Below are experts of layer 3 (counted from 0) of a mixture-of-experts language model. Rows are named router (the router's row for the expert), gate (a neuron's input weights, with its number), up (a neuron's input weights, with its number), down (a neuron's output weights, with its number) and show model dimensions 0-191. Each number is 50 + 15 x the weight over its row's rms, rounded and kept within 0 to 99.
Before each expert's rows: "raises" lists some tokens whose logits its average output raises strongly, later layers aside; "comes before" lists some tokens at least twice as common just after its tokens as in all text. This comes from a sample of Wikipedia text that the model never trained on. Tokens count by the router's weight.

# expert 42
raises: "he ", "in ", "to ", "of ", "that ", "as "
comes before: "of ", "in ", "to ", "by ", "on ", "from "
router:94 38 72 38 42 46 48 59 60 25 32 51 27 31 61 53 45 85 62 58 58 57 29 49 56 54 48 52 29 26 41 50 43 49 44 22 54 52 56 50 37 49 54 45 17 39 55 70 20 40 28 64 55 33 29 25 56 52 73 42 61 50 50 44 59 34 39 68 64 47 57 83 23 85 73 65 71 85 54 38 48 55 59 64 26 43 51 40 50 25 68 66 40 69 39 39 43 66 47 50 25 49 53 44 67 35 51 48 36 60 58 44 42 69 31 32 52 49 53 55 48 49 65 80 46 73 30 62 50 34 50 71 44 52 59 79 53 55 44 54 56 38 79 51 54 36 58 46 50 20 72 60 51 43 42 61 77 38 15 51 69 50 37 64 16 66 90 77 48 42 48 29 43 61 46 46 53 49 46 39 60 57 43 29 60 54 39 58 56 66 64 48
gate0:72 79 13 22 52 37 51 54 29 42 48 40 22 50 62 44 35 57 48 41 62 58 40 53 33 61 37 51 55 28 61 43 49 64 73 67 44 50 87 42 42 41 36 35 48 27 25 60 56 36 51 45 42 37 38 37 40 38 47 49 77 36 22 68 53 41 48 53 64 17 40 62 33 62 53 52 65 31 48 57 55 60 45 38 72 71 46 42 33 48 45 51 45 45 41 40 71 50 73 56 44 61 52 53 74 44 31 38 32 34 51 61 57 39 17 55 49 18 44 21 51 68 59 70 72 55 27 24 10 54 27 38 52 39 33 54 36 51 58 60 44 44 57 54 30 15 44 39 31 71 40 49 38 32 52 48 66 62 64 77 38 22 29 71 39 33 60 61 43 34 35 39 45 34 80 56 45 49 40 62 42 76 52 58 66 13 50 45 59 61 48 62
up0:49 58 58 55 08 55 48 76 39 67 46 28 67 60 63 46 27 45 86 63 42 53 39 37 47 68 51 54 60 61 32 22 49 21 42 56 71 34 65 71 61 61 48 62 48 58 57 32 49 26 34 69 39 58 49 36 56 77 41 67 42 68 75 62 33 42 48 81 58 49 99 60 41 52 68 50 87 24 61 52 75 42 44 55 50 59 53 49 46 58 03 59 58 25 51 61 36 48 37 23 66 32 50 42 49 48 58 71 75 34 67 48 59 56 43 43 17 66 56 61 54 52 65 63 33 59 63 49 45 55 32 61 55 36 22 42 48 50 57 37 54 52 29 46 54 74 47 46 40 44 44 40 64 58 46 17 66 58 61 42 55 50 51 31 31 49 23 29 47 72 63 36 30 21 39 60 53 31 59 27 48 43 48 56 41 53 71 51 43 37 59 69
down0:56 48 37 23 81 49 29 00 86 52 40 31 23 33 56 44 31 82 44 44 34 63 72 62 31 22 38 56 27 54 39 50 55 48 41 37 32 60 46 40 54 59 64 54 40 40 51 62 69 42 68 47 50 73 40 50 61 35 82 61 32 41 30 35 63 90 48 56 69 57 44 63 66 40 29 59 40 56 50 75 29 51 26 35 33 19 27 35 52 26 39 57 54 53 31 55 37 36 38 52 45 60 34 66 44 69 17 62 42 60 58 33 62 23 42 40 52 36 55 51 36 40 39 68 52 46 63 57 58 36 60 65 62 66 49 63 48 56 47 58 55 52 55 44 33 38 13 57 64 50 50 55 48 34 66 65 32 29 45 47 32 36 58 56 51 61 84 42 55 61 66 50 76 56 48 55 61 51 54 68 56 84 45 39 48 33 49 37 62 59 57 37

# expert 144
raises: "\n\n", "\n", "\n  ", ".", "==", "^{"
comes before: "\n\n", "\n", "S", "5 ", "7 ", "0 "
router:50 11 65 14 13 67 38 36 83 53 43 47 60 44 50 61 51 52 40 40 45 59 46 59 65 99 65 70 66 03 73 54 32 51 39 56 49 44 31 50 62 49 46 37 36 34 51 50 44 74 29 75 47 46 32 44 47 38 61 62 58 52 46 56 59 24 27 57 53 84 54 66 23 79 63 53 30 66 57 62 79 75 35 36 44 44 45 55 61 53 52 44 61 61 34 59 46 56 49 36 24 68 36 62 57 22 37 35 54 75 38 59 49 55 42 34 33 43 51 45 47 50 54 44 33 61 39 51 49 47 47 71 59 32 63 65 41 80 44 54 60 29 50 43 52 11 70 37 65 34 71 54 47 49 49 39 54 70 20 41 31 57 38 38 59 69 74 59 49 54 65 49 51 67 34 45 52 43 56 58 79 37 57 37 57 54 78 27 53 52 51 44
gate0:40 51 62 61 25 51 53 62 29 47 67 31 64 46 27 53 44 48 26 25 51 69 28 56 79 34 38 35 47 41 52 49 41 34 26 27 60 42 45 66 63 50 54 54 56 42 51 50 49 44 46 52 63 37 20 50 80 41 43 39 65 41 57 39 27 27 15 59 75 29 51 49 58 27 45 58 40 39 46 53 48 60 61 31 55 42 50 62 45 47 28 41 73 46 53 83 53 41 51 36 58 61 72 42 63 39 64 36 29 44 34 74 52 52 60 52 20 38 44 56 58 42 54 57 34 52 80 43 46 46 38 60 49 66 73 69 62 57 44 54 55 17 29 60 22 29 39 65 79 51 72 61 88 35 37 58 35 38 43 65 35 52 59 47 53 63 56 50 31 83 45 28 43 65 48 30 38 40 39 72 32 77 52 86 20 48 58 25 23 50 70 31
up0:58 51 50 55 47 50 70 40 21 43 57 47 46 51 19 57 72 67 77 26 26 50 59 58 39 43 40 69 52 55 39 58 38 74 75 48 31 40 21 24 57 57 46 45 62 59 57 57 38 61 45 81 47 37 60 35 40 38 33 35 60 52 70 47 41 56 44 37 21 58 60 34 48 72 24 23 48 24 23 32 56 37 17 40 34 69 56 34 28 69 42 55 66 61 56 53 52 58 42 37 52 45 62 59 51 58 45 47 89 85 68 57 51 31 41 49 49 26 66 52 46 69 63 59 57 73 21 55 52 21 38 34 47 58 47 33 28 55 54 49 29 48 46 63 46 70 54 24 48 41 45 35 55 42 53 40 36 57 31 23 57 58 47 30 43 57 62 21 66 34 38 78 71 74 48 28 29 47 46 41 36 50 47 50 52 58 75 85 80 37 55 40
down0:40 76 51 50 54 43 60 60 38 54 64 76 18 68 48 66 55 50 66 48 36 35 63 56 46 63 35 55 62 43 44 53 63 37 38 59 49 58 29 25 59 42 26 43 47 81 59 57 53 49 37 65 50 51 62 49 31 34 42 90 35 21 30 33 55 42 68 37 40 49 75 53 42 38 80 40 47 67 67 51 55 53 26 45 99 56 70 48 48 54 48 30 45 40 49 56 58 61 58 49 48 59 48 29 44 63 57 69 45 60 64 41 70 37 56 58 59 30 51 43 29 61 70 46 39 27 62 35 52 32 40 38 67 44 68 47 59 52 57 87 52 54 49 41 32 45 71 56 57 72 30 71 71 78 55 53 64 28 11 65 36 44 75 73 67 42 27 38 45 75 45 43 50 35 48 42 57 28 44 38 26 36 51 55 59 35 50 54 34 62 41 98

# expert 175
raises: "er", "th ", "mm ", ".", "ev"
comes before: ".", ",", "–", "; ", "% ", "th "
router:61 37 60 47 52 46 36 47 37 64 42 58 42 27 45 58 54 46 52 47 58 51 33 73 46 71 65 41 47 21 50 45 41 51 35 63 48 65 45 40 44 62 38 56 42 41 42 42 35 56 47 88 38 41 05 39 50 35 43 55 66 56 49 39 44 51 40 52 39 89 41 62 58 78 73 19 46 75 50 83 82 65 41 61 48 44 46 35 63 32 61 52 71 65 37 46 58 55 45 50 34 52 70 59 43 29 21 50 65 55 25 36 66 43 48 37 45 43 34 58 61 47 62 59 37 54 19 41 41 39 68 66 63 57 32 73 57 47 55 57 36 51 89 48 35 45 42 39 51 40 74 66 54 36 50 39 57 55 37 30 66 62 53 60 36 48 76 82 17 86 57 41 33 60 34 45 54 25 62 43 60 72 26 17 54 90 67 41 77 50 38 47
gate0:48 48 49 67 21 60 46 57 36 67 57 45 56 48 55 74 66 26 50 66 81 57 65 82 39 62 51 47 56 38 58 61 39 65 54 68 77 33 40 45 30 60 68 34 51 40 60 51 56 64 49 42 38 30 24 31 48 60 79 67 30 39 32 18 31 74 42 48 58 72 60 40 38 79 39 34 33 23 58 35 47 81 51 80 49 68 44 38 56 28 20 68 41 47 64 71 69 56 42 50 61 62 58 38 49 45 57 45 34 34 44 49 60 34 70 48 55 36 49 62 53 48 38 18 48 36 52 38 45 38 46 70 30 22 29 62 61 58 36 85 24 46 54 37 22 55 69 32 49 41 43 68 56 34 51 21 63 51 77 63 73 54 60 50 38 37 64 42 34 64 40 22 21 51 35 45 54 42 67 42 56 71 36 36 58 54 55 40 50 26 31 57
up0:39 30 67 15 74 39 49 63 67 49 42 53 41 49 34 39 46 55 47 24 09 51 45 25 66 45 41 44 40 85 43 46 78 43 44 47 25 55 74 64 66 40 52 44 37 43 48 56 63 55 51 53 55 75 61 50 54 35 49 60 62 69 77 69 57 39 57 55 32 42 44 42 72 34 44 77 46 66 38 51 46 14 46 32 45 45 71 51 38 60 70 22 61 57 44 32 13 63 32 46 43 45 34 55 63 53 57 53 61 83 45 50 30 44 52 81 63 61 49 51 40 31 45 60 64 72 48 63 51 57 67 25 59 66 49 34 49 27 69 23 58 36 31 55 71 32 30 53 53 53 53 49 41 61 59 71 29 61 37 51 33 56 49 36 59 56 36 35 69 32 49 83 58 44 64 62 29 55 16 53 29 26 65 71 56 62 32 56 33 69 81 46
down0:51 48 58 81 41 79 69 57 36 40 50 76 43 48 65 51 50 46 57 53 52 44 63 42 22 34 83 65 68 13 44 44 27 76 48 70 26 45 39 25 42 40 76 76 63 48 69 66 43 54 53 59 43 47 34 81 94 65 41 60 30 56 33 67 47 47 32 34 47 39 46 39 30 75 69 56 54 53 26 71 48 49 47 39 49 75 55 51 22 42 58 59 32 59 46 56 52 53 62 43 53 66 69 51 31 52 68 50 42 53 60 34 37 43 57 50 63 63 67 46 35 32 58 38 64 35 40 56 55 76 59 68 36 67 50 53 47 75 53 52 82 36 55 44 56 69 63 57 29 47 62 30 57 49 73 50 51 72 42 36 37 59 32 64 58 76 49 61 51 54 18 64 60 79 29 99 36 49 47 44 48 61 46 51 59 58 65 66 59 66 68 43

# expert 55
raises: ",", "–", "'", ".", "=="
comes before: ".", "–", ",", ":", "th ", "; "
router:56 36 69 45 46 67 42 55 45 65 31 42 54 55 41 51 52 60 71 64 43 55 58 49 46 84 40 60 39 13 43 57 32 49 36 36 37 58 36 41 56 63 39 46 47 67 15 46 42 59 41 65 63 45 22 42 61 59 51 52 85 65 59 54 60 30 35 54 36 51 41 74 30 50 79 46 53 66 53 79 77 75 49 48 27 42 37 43 79 36 79 59 59 55 37 38 44 73 64 65 50 52 45 79 60 37 30 66 44 53 54 60 57 35 48 34 45 56 62 54 37 59 58 40 46 68 20 40 56 67 35 46 52 39 43 52 58 45 45 47 65 29 99 39 39 46 70 63 56 42 83 35 59 46 70 45 57 55 27 43 60 55 23 52 61 67 76 59 19 54 60 54 46 50 45 70 68 49 35 59 52 48 09 34 39 51 84 58 52 67 63 54
gate0:30 51 39 51 70 57 42 33 61 50 52 40 39 64 82 63 56 61 28 31 34 32 61 51 59 43 45 48 93 64 71 37 54 49 45 32 41 51 51 47 20 60 58 25 52 44 40 30 33 46 58 54 41 70 72 31 38 48 63 54 29 55 35 51 42 58 21 36 68 85 11 64 65 64 20 55 64 44 71 57 59 27 65 47 56 69 34 47 51 47 59 48 24 32 65 77 84 39 60 39 50 51 53 39 71 50 56 67 68 59 19 68 11 57 44 65 48 63 62 62 49 53 61 74 43 58 56 40 57 41 48 86 68 30 48 60 52 43 51 73 39 48 75 56 34 54 57 25 55 45 43 51 33 54 39 50 57 43 37 41 52 37 43 67 60 57 51 80 53 34 38 48 76 36 52 54 34 52 49 40 63 68 51 70 91 46 52 63 83 50 49 66
up0:69 29 46 61 54 39 55 52 69 42 48 68 39 52 50 46 66 31 55 76 73 69 42 50 43 39 43 51 33 58 59 83 00 53 74 75 59 31 53 55 40 38 31 50 80 34 70 51 58 45 59 46 70 37 59 47 42 40 48 48 89 72 45 28 35 57 47 48 70 52 64 49 36 45 59 48 22 62 33 47 44 51 40 64 50 57 61 29 48 37 40 49 42 37 30 28 36 62 52 53 33 75 67 54 22 36 50 39 41 68 34 22 69 46 68 42 59 52 61 09 58 47 30 25 66 65 59 38 47 58 47 54 51 61 35 46 32 43 46 19 65 63 30 31 67 80 53 44 59 60 77 25 53 42 76 67 58 47 53 78 56 72 60 29 55 49 48 47 63 35 48 41 73 44 48 44 66 64 56 58 59 39 46 39 29 65 53 69 30 37 81 23
down0:49 59 29 35 70 62 56 54 67 48 51 61 78 42 47 73 51 30 45 30 38 79 42 57 41 04 52 71 68 76 50 59 37 42 50 27 58 42 54 40 50 44 73 52 51 44 40 68 39 35 84 30 53 74 66 49 91 43 33 36 65 40 76 32 59 64 55 49 33 48 44 56 68 82 46 52 46 46 32 40 55 54 30 49 56 33 70 45 40 46 55 47 58 56 26 55 54 35 40 52 70 73 34 51 28 58 41 63 23 45 20 79 61 32 58 57 48 20 59 42 63 31 36 50 53 55 50 32 36 06 58 70 70 26 58 52 21 59 56 43 64 52 74 36 42 54 54 51 43 60 51 39 67 66 48 24 34 55 77 58 41 73 49 43 15 28 67 46 59 51 52 70 59 60 37 27 51 43 56 59 29 51 41 55 48 50 64 35 36 52 60 51